Below are experts of layer 5 (counted from 0) of a mixture-of-experts language model. Rows are named router (the router's row for the expert), gate (a neuron's input weights, with its number), up (a neuron's input weights, with its number), down (a neuron's output weights, with its number) and show model dimensions 96-191. Each number is 128 + 24 x the weight over its row's rms, rounded and kept within 0 to 255. Numbers have three digits each.
After each expert's rows: "comes before" lists some tokens at least twice as common just after its tokens as in all text; "gets" lists some tokens that make up at least twice as much of what it gets as of all text. This comes from a sample of Wikipedia text that the model never trained on. Tokens count by the router's weight.

# expert 65
router:129143141138119108115137090143117135119147166099110137091113110155112118126134135105132102070088132153136150160133117140122129103161137121150091164123123127103140144162167100106136105141135117179143122175099098105133088127125067145167097099119112096147123154154116131103124122173089159158
gate0:102110077166124159089141131099090128152125136161112122175139120170138120098122147120126099119144146082148142112158098102130139120160111139144136148177161102141171133087134113130116122126152137128167131078124122128121137059085140146108088175103120111114119090119135089102155090150121119166
up0:149083118157124128092148122156118110112130104107133166114131072128153098147187090145161134112102062108143140114155118137085120111129107128117090126109144139104106100079137118179107167120139136148199147130084120129101155165118139115140131127115127138156138160131163112103135088122123125110
down0:094151118108131077125136150141172137156142129159159139088143129117112157104131136106136134146131130167166102088114149083152122150158126155146144143093085135158127132122142127107103093129181100140098128150151158125105167105107126120181129122110096119150104122141136159137102096109094102113
comes before: " the", " a", " his", " its", " this", " their"
gets: " in", " on", " for", " at", " from", " during"

# expert 54
router:123132101107094160102155157120107130107111146124173148079065137140117102112145125142103125148148134129132131128139141118138135125114124125157079143116101122136169155159150109155134095165131114109159122131135086136091149147145182160091116129123143088132134133116120129135101113115114095141
gate0:135178169125145115125151129136158097138101153101137125150135135117132135140076151130185121154123127128130127118101146064102125117130141128133113118149126119131127114141087139151159078118115133152159106106118112124088163130114141126122190121180159124122147139090119146111150095079117134138
up0:146132147120126136118106135123152132137157087131135098143123164125117131118109145115148129093191081110116148128156076139170119164120145124135114155154115134112117135134108156131117144141130114106150135120143148122126144080138142087179111088138164119116071103141108088155110136089140128142
down0:112145144172129107130116122131117113066131122116161158142102101107175159137149082120117116154108112117139114122121101112077136119154113139183135116102110127158122172154123145136111125158153097145059155078134141125082136138074162112114159138135121078133140132102160108111143101099096142139
comes before: " |", "==", " ==", "s==", "===", "(s)"
gets: " that", " %", " which", " Team", " Votes", " Candidate"

# expert 132
router:111103178172089148129094102137091141150105137145144155124107107095106097102088089146113120139153180138095151166095132110097145144114148130151123127139158125160147155122148103186130180161142134119167143159141125140092184140111158130104095107116145133153119144120094144106139113161166095098
gate0:130149161089128127113116105118140104072128122124113105096158149132123070108135143130100113140171120187138146166084105126140118147134127159145120071145133130130123130161136097144167159107118120153126117152103157137111142163172150096127089108104144089097149132114101078102185075136133120121
up0:113114102087116128111150130147104112118112153135133133158114165121117132143177113091128091119109113144113139149103115118098148150152130123109198134138122141118107138118136138157124095173130128127118124098141116136112172088098138102119102115095140113128152147096168117184123123134155098073
down0:090133114135097145121155173141100100112157121152142144128111166153117116174106111134128112139133112134112121127096087144134104103149116140164130207200158144100142112149107121156146176146118135122149139122099127134156153148150134130110114126145098143130154104119111142150113084135157140128
comes before: "\n", " |", " and", " of", " is", " in"
gets: ")", "\"", "ation", "),", "s", "ations"

# expert 7
router:148154139144122150118112164125129122097087123125125160138140106165157109110106123139101117161089152123132099148151175098110102115095147086100082113136150143105173114133141140107135111126110161139127160129150111165090104110115099130114108133163136115126080107114133157166126101105114127135
gate0:112155159116131162165159101083139149097080133130144154152111131118147116145132168182148143126138129175152114132136155104129115136104115097110103108136133117087141135146091159128132110096118113163151118121189134126138167129154108134082143125106100079127128135153106124140144110125124086125
up0:137145105133164122079124139159115141104070124120132114100101137135107089110118146081112130130137086155148132154158153134128140113163136149102109162152151179145120104157143145120138142106106119114113118161149137105095135078136086163128164098117125147149177102107145137078143135112139124103
down0:171149107114144096125151138115133129109117079110084097130138110107088101115100130100134137129161132088148152167113134131151169150129124129094096104114143110130142170110135100091132088082121146108107104148116144135118122147104101100106147102140134165163120129123126083127155142157129101129
comes before: " to", " by", " on", " in", " the", " from"
gets: "il", " from", "ed", " due", " of", " based"

# expert 80
router:116124118129142148112105121124122079145119144086097129175116115119134101164100088119124110162150084133123131101151117177126133112114120119142136135079101084137132151128135115109140124115092144118119109096144172135097141078119146167166165102147106096165161062087134169093122116130139115132
gate0:142120151119116119120138098144103091123107110134098174134115122128085160121135139131102096131115120128126136153097121141104152116137090154122135100120055135145145146122123081066113149171145163114154114140121129153155139130145131153114142164118124118082144143156104134129179126075169158144
up0:120123108122079146130130144097131088158131100102071159088199125100114154138120144102160128177137096136106141106141145144134145139114099147100149123119150137136135119119131137094109123118115111101122077130118087115168150155141130154149128156153121114111153160165132151119181066122090153124
down0:148088127141101149119133125144124117163091154135116097146134115118113102123121112146103092115112177115127057114172096113069165096112143110139124176181117161135151127115150121158121160152133152142128100113122123128126156171151109129104127127139080089151141146131126169143175130119127115138
comes before: "-", "\n", " The", " He", "|", " In"
gets: "ar", ".", "\n", "he", "ra", "h"

# expert 23
router:169135167130118172119104144149090094105138104103113169172125129088138134134123099155115121175140093131130135136183152102120112102100143089141109142142137124122110125136122164154123124135138132114158166148144172138094157089137136154093121160140169093136119153137083155132120103136085139127
gate0:135144182149125109197096126124131115134095132206111124155174151122110146117133144164108103092120124127130106146124082138087134095134102149108143094162148162145143127109114125112125150139144104119180144140149132131153117114141128127128124137154168108158169114117167128130101163180126158118
up0:149078096148124127102128096106137152105133145133083135145105120138119109145127134095130130118146108158146133119124128129162156183119124125146088106077122118150121093134126121099120109107160127109087138150112103121165123123118147105127162140171119101124164128168108114106106096090113112122
down0:152126061119104147130094107146109077125091074130120125152175133159127125137074129139139120089160119107150133167107101120159090111144089106135137164077129158125130135159113163141132144122089089155094095110142111106146142153118120081119174129111146121091113112143154102115095105110103128171
comes before: " the", " to", " in", " of", " a", " for"
gets: "ing", "ed", " of", "ating", " years", "ation"

# expert 14
router:131107181137087103121108132155140116100096148106160163108092135179077110092094133138101128084151136110100127098148142124110153076136135139186149154110132118152164112139102115135087135107117122152135084116107103133143164141119160152117114125116155121099139182160094165175162123120145130133
gate0:140122075168146147083110117139141133103153141149098186163134151143157128140142143109132088128125162110149130072153101099124123176142114122134089135139132120122130140144129122120147146172165141139114128113108143116146110102103158141132120098161126129153150106085163128099151110099079171115
up0:181135098105134132150118101107128143145136116144081152131176130113148158117105187118144143155103134085138079098137132141137108147115113137126147150145122131131156144145152091166163165123134139119133147122142128133161124101118161147139116105139105168137100127061112106145137149115154129129
down0:130115122153179113119159172104144153099108166120120113133134127136128178120153100113102135136138140116166164153122117127157140091094095112150168136169079167089102117123132174106156090158121144160073140119095131152111122161162112110121149126156130092178160114102149152114140110102123154098
comes before: " of", ".", " was", " in", ",", "'s"
gets: "ly", " also", " work", " well", " film", " not"

# expert 110
router:144125096087112129168095167134116102143108143093128137118120122099188103111150136133167154134108151116130177179150107149135105126135137169184110125160102101115156152135138121081135096143121149086110156101157161136088108110118117121144143131169116108162167158113151181133151110140143108059
gate0:150132132163146156104147138144150163101155142151150115162098134145152147105110094112136119140111106152132095129126083121124092154172138088162095139085112161120132124088155099168081124128138110110135098138157152113123133135142090117122091106123141122088131144148166136158171127145095132122
up0:113125110132147139090114148157099123136113147132105155137114069112134092106165121120087165132184130092112087165132133113117115118130114140131098145128107112153130121117115085141188113122172127187094128105146140110115118145097138104122116138162119066134095082128148089164119122083116120128
down0:164121094102126121126163096104095136143115145140097079135094138130132158146139103160141161092081148100142124143121167139137108121129118102093121096120138086146095158150127175153117113105149079139115128090102084144125135137195163158100135165096124159168118131088149092106126132164122128138
comes before: "\n", "The", "In", "==", "===", "-"
gets: "\n", "|", " so", "-", " said", ".\""

# expert 121
router:136138138154125134097104079152104118090117194129127142090169123138111130118128112127116107138112133125130118163138111142107110118129109164152088132146110126105126155150123091124152146143094153145143159132101071131154129136125077122120165163151083091122095129167097140107107109121084157196
gate0:148140091128124144130128150093122183082183124143121136137138136150131109098127158109140173114107126102115129148115157115089085153128114084105181149084125133104160165127164147141067147105114120147129124112168146143175135123174125119119131122142136121132146113074174134122133133135135151134
up0:130095101119168082113159137168137096128152101118163173176100148150127103189140110149138133113145139114111155106161129167161124140150111168105142107105096118145155104096143120118121141097139141116179149110128172133129143132116128162140110127153155106109099189076141115113117127145136135123
down0:138079131153132090130117110135140099125147108084151090117155150105164116116158128128180179118150134166110162164136097119130135136139131095115119125153119102128150112122126162114146084130125137110116159098164156151130106127138087137104121148135094139105129111120171100116109121121126098073
comes before: " the", " a", " well", " an", " his", " their"
gets: " as", " with", " by", " to", " from", " of"

# expert 21
router:118142135145115167125118160120138091166162104094159147127110107108103147126146109149109100151122087121148179130096154166137148179152157124149130115135120163194144144147156172166123127165171141097141142121095128150108166137130088126167116086118132099138128121143143099095098096156119098156
gate0:139112128172129123125136107122116097163138143167143122113127125089128147152152192110150147163119145125158118139110157155137128117158133102133130087105127174140105109184108175123123109110110065169129176165098137116100081146157142095105140148139146136122144112079162140125084109105111133117
up0:127096138122096114116093150094086171173121149148140123105132160156103122150117146123087131113158150127130113172142177136098146160119147174132170094113119133120107097137119137117079114169096131120147168166113119095086100139164135133085123182121089150112170153103145148130112143141152124144
down0:145132144125157125125166117099163115168107140139119120134129137045119117131085198144176104159145207156110141111087145088139084151099132123142136096143123143139121104147111107120125064120062154127139121137132068129130078120151145127165145155117133141133095161139133141116159105105125133150
comes before: "\n", "-", " The", " -", " It", " =="
gets: "==", " ==", "===", " =", "\n", " ==="

# expert 124
router:117116146097095145135104144126180125113133139107138173161106114122109167117145131177120152152131137116119121173107133134093146101097118093155116122148107151100119176149130120113114060111147164139158155148124140164099153157128116190146124117140132080152081094151127127101114090142124131093
gate0:143136108105129128136079199097082107123141134138150141137150108150137124150147144137117101141141124168123134174116133105146139105142063156112141154077085142129110129135157106148104139124099147095177105144142126178149124173094133131131148103116136123132138157130153138152145153094101119094
up0:154141153108128141122090115125097095151110050134177114099115133125137168128120104094095097117124134137141134115142142094127104144169151139123143116177144118155168147102076118154127128103117113107061126111146118130099103103131108131158134153167120152132134124167112140170093118130104154106
down0:120131145156138137100109126117158121139085143114114152171139104089123113134139122128176108101143136093151067102153170173113121111120136124151123144135132170090105156122167075133104146150147048118127187153109150102091119136125127129118117153138128136104120101125141133119158168153121116128
comes before: " the", " a", " his", " this", " birth:", " all"
gets: " of", " for", " in", " from", "ast", " that"

# expert 136
router:142143121154131152097093123187111085096109093110125141105116115130075106122120104118129116131155087087137144139114106133111134114135143171161081154123122138118119170124103092090145125183101116161162121132154109129103161090137134137139151115151123110085151158156085134124088098117097137153
gate0:118150085142151158129142146187122107130125140131102151126122194117147095169103130102136145144105086127123102163136123125123103085158128098128165156112203150104132151161131106084120127102154094142130120203126118096142126135148093115150143142148138135131162123146129122150133078129135088109
up0:128147105158111117143070121135079173102166109069105122101101139125068137112112107151120144155165118135170094156123184100131103133131111131166125135148134133121131152124147172129143131129123125129149110139091134117116178132127086105173127134142079150096143170097126122114128181151138102165
down0:146187130091133111122134132104102144137136131145134138103085114176114115120114095109133113134139091087123167108104153172115167142100117157187101155158130147139175108105139098141145123179114177155153133138134129156133138121123165110133141120096085100131093147089151165092164126101103102102
comes before: " the", " he", " it", " they", " she", " a"
gets: " that", " which", " after", " In", " when", " where"

# expert 70
router:134150108109165142134108158093083163157150108120075120146098147102122105122102109122145104153110121091173126097159126141120102131131140101149176133133137126191095069111145117136094085125106111103117089126115144116160127085143140132115131101151122122149099087099120139120132125102158126155
gate0:140107143104124131176111104126107092162152139149131104103125184133116119164128127121142147134101105116117150132089124143140176117112162137158104113129116168086120169112159109110145156100137131113097158168162131141143125077152141120157126147179110104077103129133106158106154125105132121077
up0:115128127117112131141088113115144135160158140129112029117160149114115119145171133122145125069129149124145144124126172110116131153104168151153171103093135155108137085095176117116124107128108108130124148137145120114153170122131079139133157067146158151171120097155166122132111126143131103147
down0:119093120081099113119131073170127136123160133138114090159150107115134124125152154167134103156107119139144143100119165140095144134111141144148127103100179106127081078094128114142098135130114156096107099148141147108188129138126114175115139127135098175128122104094126115145111133123105129148
comes before: " |", "4", "7", "2", "5", "6"
gets: "4", "2", "1", "6", "5", "3"

# expert 156
router:153129152161130139079093170116135141148142114137106146191113115135103158152145116185131107094141075116126128134149150130154127124122140116136173157162166132116113156155114113119089138153087144149151134166143156099134140149109108136153115077168160100083159134141107140108165136127114120114
gate0:086165136109152134101151112119138100112101182131133112152109107112086207117143123169130138119145159148145160122101120176097141129124119108121122109134097113133136125106095117107166153137120181099130123110140151142142107151176113117122111143116151117149112101131115118147121119132135119138
up0:132099070158117114168103104139099075151165091121119120097159166112105132151118130143145116178130126145156147125158099079144126118135126132132119167106114111135144154145093101160131091119158077113105104163109115115110169136104167171104125128152147096160144131124109114096146098122090135150
down0:118054141122104090149132134145104097110116121130128096141140155130144123103119114103111142159134153090148176113122085058130168112145122124149122096101130121136112113110163117108129157129162076157107160151124093124141138094143147097123136129093117102092130088117101129126134127093143158136
comes before: " the", " a", " his", " of", " to", " its"
gets: " of", " over", " all", " about", "ing", " than"

# expert 61
router:166146151154148058135141136141158082166110151138098139122119102090114123104171108125069152114162142128141113103111134128123099100106143099104086096149103135163142163147123090153128108135099140158152132146129134114157142119124109124102126135120116126113120089119107155153106128153111063164
gate0:129124116144141124128131137086080132165138103134134112149175149104121131134139135144135126151158077114135148099119126156078140098109113098122089161133152146121117116118124143143149130119118121153159118112115095134135125106102097133025120119102140183086132131144075102117169121117106133129
up0:136116158127139102140125175163138130147129141119155124099152144131168128107128136124149115118124106179128101132128135141072139128133111147135115102150129149127090116116106113101100132133161117112106115105169103126145105138123118125200101128143183113144139124115208161127100109140102119116
down0:171131136101168122130139118073152110099157113120163123142155148149054161093127112129151089160134165115148104134117090140122151113122076142126124114085145151111105170125105156143079139140161137112170149118120123138174141168159168132144133124159118115163091134130121126123144114110123129093
comes before: "\n", "-", "|", "The", "M", "S"
gets: "\n", "=", " Born:", " name:", " Interactive", "\n\n"

# expert 69
router:111104156157127153098104122084121114082118154137135166166154123154108114102128136127118102138122118095132153159164132100138086123120089133113122102133126117090120151129121099126085171190097137167124130155121136153089109084131108132107122144165159114136100103103090148080110139132085141099
gate0:119138118158069139138136100171130126177105110163103094135137116142104112109094127164106139147087145146118141131163102132123124129145113105135129153135127135118112104134101117120150099157075131144166126112176105092167143125106128111080109117130127135144133135121153125098092150107153121149
up0:088171126185160088176139130137140123153117098125109127156136130114107091129162130105168143114171133108166101105099117157135141126134142138131173122135129112119105123137118144124149115112078144099116175097185098144175145140093175122120160135152152161097117129114168160105140128162137120077
down0:117119151120156112171092130145165133086118120135113152137112119131159107104102122158128110141168107092129071102083108108149110124135142123143135117111155099100098150132145105125102107136128064146128164143143097139118084085154112127117144095136158160124147123100109169074147146112108127113
comes before: " the", " by", " to", " that", " in", " a"
gets: "ed", "ing", "ated", " of", "ate", "ized"

# expert 55
router:141151142131108110104121140138132085174102064088119162118141115125116146120138126128116138101097136124110112122118127156132130107109129100144147141142145143122145162165138092152107122140140119164154142139136164169126143118113158128139140126134093151121137084112069133154142127149137080178
gate0:107142129113083117083140113132133085130139137103132123117146137144080141125148128138116108109145127166115091143125110132114141136162111113096132109148140143132144114122137141118146173122109176138076098113164164145156165126097119093142120144084089110123090162104149090151080095129138140146
up0:082089149165137122138139096137145142114113182115141140112132143140167122123123098144115094140132135105150122148153124130120133082131179123177139144138140122157117183132136124117161174137122122109137113116150160118096125078140144146159134112183144102145120066157142088075160120137124113113
down0:118112104149140111118103123099111132121130114110130080129154130089134118131151102149173111098098162132133155148099171096134127146107106124178091111144149116137142109135139149082174132160126101110156182084116143143116078129133129048162146107143137166121137178128070100097144115133102099141
comes before: ":", "\n", " by:", "s:", " /", "="
gets: "\n", " •", "ropoda", " Historic", " Animalia", " Family:"

# expert 44
router:161145121159116151116134116136083128186148138135140132102127122157109114100109119173150129136135082110114140117165121151127137111112132099127115133171142097122147163139134125163094166143171123127137167157131105123097173134103140134142096103152135160154164136122081146144175119161107105116
gate0:108123104118114116178114141147092157140128109129154148112128115091123070132149101103159170139141133115122128144136084143116105129108144120102118110134124133114103124152114109160148117101186109139128082173158101134114153152116151087132138126118115135123134131186144164153126100135138147135
up0:157143075171119120103157095065119131171143142143120142134149117145131141137101137181134152162148099144145133108138129135137143153144101116158099119135130123120117111137129062133124133146132147147145094122111148195160160157107115127116141125136113175122085133148133167144134140117180130150
down0:119154104122120149104158129066149130111134134140142121091144108100090105127124146150150123106107134142105159153061145117115124140148127145154120133129114103180149123129110169133146098097128104099129115083114079176138136101137107149056096119122112159118170150192115144148136155143173196144
comes before: " and", " of", " in", " were", " for", " are"
gets: "s", "ers", "ing", "s,", "ment", "es"

# expert 106
router:147131113151142143108132134177118108142117082149091149140143141093187083133137144120140164113115122124110129138148115146134074131152170109155099146108109128108124108099139096159159167112107133161160148143150159138099169151090104160111101165133128123150145139119127117140125095098105160162
gate0:144132162116153108075190161105101158118171129155118102118125128127145168133091133092142145112051126137127135130147080134133139103150126164152148136136123146133166073137114094148136138131099102171118133177135152099140104119127098116148146151118130144111150136111125165114156126122080161155
up0:143139118157094088124152126131088162119128136186136103112126173087124096160126154107134138132140138134137110133124134175100128144124133133147110100148126157155168120151115133094164129080106157142125118137078079100105131161123099090104139128142127108137124142110143132117192107113110163166
down0:132123133153097146139104150163094146147113139100129108065113151110143138116113137119108144132129138148109112139116148130079113108143105117141109181111089104113140103116143124116157144168092082110118159128117095114087148094098163136134117099115133096111102105130120130096113185112130088148
comes before: "\n", " ", " 0", " —", " 1", " 2"
gets: " |", ";", "–1;", "–0;", "–3;", " —;"

# expert 4
router:154153128139124119115130106164102164121122142124123104141146160109120114128090099170109131132143142113106121193165120135155107111096158089098112124112130146117143105144132094121124138105138154129119153137125129151150175109067154155120110077160141116121164174100152141127069101134145111139
gate0:129106132111156096128090122108164130142137152153152168153116084111174081105111132134128110098147111112124117135189107148137112120135105147139082136157102138121111055118121135185155089141126111140139157146119142101113161109152171136102164124149182114129122101152155114123125094131144128089
up0:149120109146127142121163149134092105105153127115118127106128089116113139132110139158115112151114122092177135140155124127116157144097115180101105080118163149088052122114142108172129116145144140129098143135157101126082138127101135118136120111123116055103065107109163133146099107145108138133
down0:129127186176104123087171126102152120180141160172100145138077123146142101133154125113117142144135142130147135133127135154123120120123140150097137082136153164111129148138143114129138127159110133068156142135051078140124150100130145133121161078109130109125172068128138114132126150144116158133
comes before: "|", "-", " of", "es.", "ate", "es,"
gets: "in", "\n", "m", "er", "ins", "°"

# expert 5
router:116158171162138158108115141137149105148110174145124138142146102103144109120101115165144161151088143102145170088109147144166116148099138097169147132128116096134136099131161126113110131148141127167161103156144102124103139103115100156171177098172124150124150149104112124150100178131147156165
gate0:152124123149140123135106155144101121105138132188096128194161153067159104165130130136147136129131138133127118165113144111104088107111083109125151104178110127126123099102121118130140113118114127114116127107117089131129149125119117168130133115101126147176115117176153083106129128119157124127
up0:153157155120103144111112132091144123148086155155162110118134138143131147130125096110114163158152116123148124130132101095103196135121079134131088136111156110108116153145129167178104127097154139120176145123137156121094132140171100145140120140134132136161136135124112099125134195152089180114
down0:128138149125114166136154116128159105102110146104160130108111075167126120139115167119100069134102126087136113127153142138128145068129080127132129124122129149088132133192102168107137129091134150126158083093127113118155098111168131132156127117143133096149132113142119136108156174112139153122
comes before: "\n", " The", " In", " He", " It", " This"
gets: ".", "s.", ").", "es.", "a.", "y."

# expert 111
router:144147079134132142121125108133109098131110136132122102106133126176115091122116136158119107128112105080125149112167140110133133129126156179161104125112155088112108110157122122132136099144075129132154165118174116143111104118138099124161142126154120160140107152134139125167110142138074158136
gate0:096101080077088123138169151147126113163122147117145150117135096115149202135207163142104121108115144179165152157106129146111160118093127143107128111104146095102147067161131130154124118170162161112126118133128112109199122169146126168139117161129142152115133149102129116121124133160105139132
up0:153131155148116142122129091121117109134125108149118128149130105139123194152108128140179156124104121112122087085136117118153094114126141102153126150126160149133164124051127131120088150119152126114146163152118154117159123091155156139150138133108125131155154133164107088141108104140165115109
down0:107134118125128154110105151134117156160138159133104092165183085106135077117156077100164170117161121153127128139106121185167153100128111096136122139136102112106095138154140111162134112100091116095115122119123154138177118114101131134173131113127144095135179131124148121155072107107129122159
comes before: " the", "ing", " a", " to", "s", " it"
gets: "ir", " as", " under", " with", " where", " make"

# expert 1
router:127126139136133126130193143161150108136122180120105160120091117110156125109147123150107115086146138123110080113124133127131125166129140117142122157121116172157129140114163106144113110169114115118118153151152131165168158107124118153100138137147131123133108086101136114114120147120088125153
gate0:140145131084134113168157106148152110090149157099126104126151183118158094122154125163113148095107135107147122133078133109117105115143130124165150129081121107118138139168130145102121140134115116143115099163107161144101128131141076120116109154143131121139143109112120178093093096110140107141
up0:142148104150123149112159108157163121119108049164088134096100123167102173109111124170175105089137134130170145130155097136121131118134149145146120099134091145162134136133148110151119126093155183119117134120154121099121169160108133113081144131179112124097107149142136134120152141155093116148
down0:143123128168132108128124138069135157114110144140133129086121191110127114098156130127170128094153132115114113141109126138151135115158095170169161097119177126119093121129142141113135192124132147164103142121086144086112100150115169114131138131093096071126098143130132138167137122108101142152
comes before: "|", "-", "\n", "=", "|---|---|---|---|---|", "|---|---|---|---|---|---|"
gets: "\n", "==", "===", "====", "==C", "==A"

# expert 17
router:133143125118108166140126129134095113123115118106094130159171116127130106083096108132142137112089131133086128090149138142143117123084154110159126117100157106149136137161113090133095133130117160122167110109110094114148131107107157146163114126145131089111123164149105121163112098100100152089
gate0:121101113145124160105096142152130111149081124146104131168105089156098148122154116124128083120138126139131093127114154097099100132178135107116140124143122101103129121141100120129146190163150123130160089122105133110135096156151161130124098121163104133104134098145149140118087091115095128134
up0:128134113123144077121141098118143101151110136159142129117094113157131148116107136125096155146085118162152112103129165106097108136119162108090135088179161141113165138108192130113131079136129103126136133157177130140112102149090132158167150140121109110086139146094092110122112114140173140135
down0:170160123125147134110147124106148127173099153104121171112133156156091179134133137134118131125190193110137148159130121149132096111131109161098171101103083134142095129142135132109073164119117092148126148168119167189148162146176160137125183112159071147133114116138135112169131140100106115108
comes before: " be", " the", " have", " make", " a", " take"
gets: " to", " would", " not", " can", " for", " may"

# expert 89
router:144114144134116142130138113111100111138122129107094130155154098123128116129122131146113108128099137143098183151139152098098160098107119097154163170114137139128147126175133124161123119111106134144170099130130174115126116108108157118171119114159131098133144132077103144129111144165136127174
gate0:131091162147127098121139150127123116140138158138126083079110139102176136111079125097114097122112111148123164177108115135160144136138148134106162082121135124123074106119130079133123153143140134108132165112122127098140093150149162160112121090199130148123152131148148133133121160146172116138
up0:145158150120126108080117112170094126141118147127101084164129135126124103121119104134125096120070129136153090178118085160137117099105170148138121130123115137133099130124124099062107096125126112143120129156169146116154118166173103148145138102149090156138121106117153114127112093109124122127
down0:136126117140127171103109126133163107150135180114147135167159116115121133100082172150122165129124117120114100098155154156162080163131147113134104161132129160163136118124152124090142088145134097145121096134105163125130128086127110113185160060117149098138116145107123170116133109151132136138
comes before: "-", "|", "ed", "ing", "e,", "en"
gets: "\n", " |", "w", "op", " be", ")"

# expert 152
router:105111145170104133092110073195134127127173116116088137141100109141159111110193091147155148136147103143114151159133131139161124114110149105107126142089135103110161094134144101177112119093183127179103112160092160154105154155122141119115135128135121126153156117163132111132160097121107159104
gate0:112107116086097140109159177135124139149097104106146120149083136088124142114152129142122132145122128101138084142133137139159070115121111105137117125120128166118115109151121154174134155152107119119067155151098086174159115135082106167156104137082155102131131168127164119138089121122160104118
up0:146139177108119128151103131139110107107114144179159186138124086127090098127117154129099083116116135127096102056096174124151125176102120125153106134096112135112101133120113123128114123091124140112130140132110105107113110095140140131143155081105177149113125138079119110123140105110122131115
down0:112123168098101138134113167110133140118108133147108106145132132148095091085127124136111100155112140115088141088108133138138116130127189128115168108139128117086156107145167075131127102121114120101153151139138114142138118115145080146116108118099127145116141111134156132133118116142085109109
comes before: " and", " which", " but", " who", " a", " where"
gets: ",", "s,", "e,", "a,", "),", "er,"

# expert 139
router:131112157179097128093089076146118148171169163111080132131106110144128107091171111152129164131168112127128134179122134142156125136106168096113129135089123132112151127152133104161089134119149135162106114171108142138123159129094112095156148120121099132151161118158117142114131105153152137104
gate0:111110170115128157159118126101176108155132140131128125132103131112190107101112159168116127144139094123121134135113117171134159144130134118128171099167139125119149110143107136132125082162138135183168093148176107099127123114072087155147152127138162139135162123145127133175129138111117122135
up0:132131157120167092111126124100121167086154102135137172136141189080153168090133173094128101133113114134125145098136122103128124119151134115132146124117108136146098157102146153109088133155145164079103176131132117141091128151079114119135139170135187156107147117117157111113126131122163127126
down0:142139126120157116137148115134155114125162095132142091118134184139119092101115135093162127166115166099113130098107085139107080181142110172131147152129164096131147139159139125082148129102120143115143169149130127148127152111151159081130124108101134188114138113105099106121106166129125108136
comes before: " and", " which", " but", " including", " the", " with"
gets: ",", "s,", "e,", "es,", "),", "a,"

# expert 52
router:153131093126119144116112141142114132086173137111153146113149100094094144120095127125147167153103153110146147103130138151125148110127164170134130139126163139180129158158123065148124177123140078105113091094141127068121151146099162130092107157088143099114138128140100129138092096127099128126
gate0:175188134176136137086116133099091120139120110130169128093185155137118142134140128116142143126128090162123154147152133137103157129109138132114107119109133152100093114149137149137147123142155156098178103102114137113177126108143157115130176139135096147146081123135114129102175121133114127143
up0:130129095155154105111118146117157118104143090135131103128135131161154130120141114112170128138159149119200097134094128136129114150118114108082117139151119155105116113157125152154118091107115133159107156113119128157118119123149134110108087137133130104116145132153113174104080113153132088167
down0:151135142148103131110167153112212139125164148160132087125099150173162122074127121159160141118126132163129092097159118129120104102089100135131113089133138112099105105129135118127086158139116125082177160098115125168122150173170119132106118159179085111119154093106147183127120143102118129134
comes before: " was", " is", " had", " also", " has", " were"
gets: " he", " He", " it", " It", " she", " they"

# expert 108
router:171127102151120150115114163139165180133094114117099147137112128122155082153151119142136160130129098113120170137125109148175108128122126110156096157128123131104154105127127118170150173126181163151162154132115151114105158133091115129153164110086090102114148112116139153132120113138109133112
gate0:157153116128125093130118171136089131091127157152113107138103144149107140151118126116143155119153121143105153133145109096136161122156066119154110130118119127151126112127104102146129111147127136114195114091106113142163139094153134134145156110106117082103154145112167171123193123128173110137
up0:128127126144166152128133090123162125104128140121074092135125137164118107139139178107169184126132138099138124152112100170117129121176089088144122167122103136148114149137109150105058140141202126141136109111129139149120131100123099131146110140096108080143139096217136141120131143112126113120
down0:164087109146085057088120135122087125114125130118134109165164088111135108121143106116137100091134093139122138144124161132143123150140131113105105107119115088129139143160155071149103122109086092090132118120151107133136177095141106127125162103114135094112137114101111111159166144104165129141
comes before: "\n", " ", " 0", " —", " %", " −"
gets: " |", ";", " ·", " 0;", " 1;", " A;"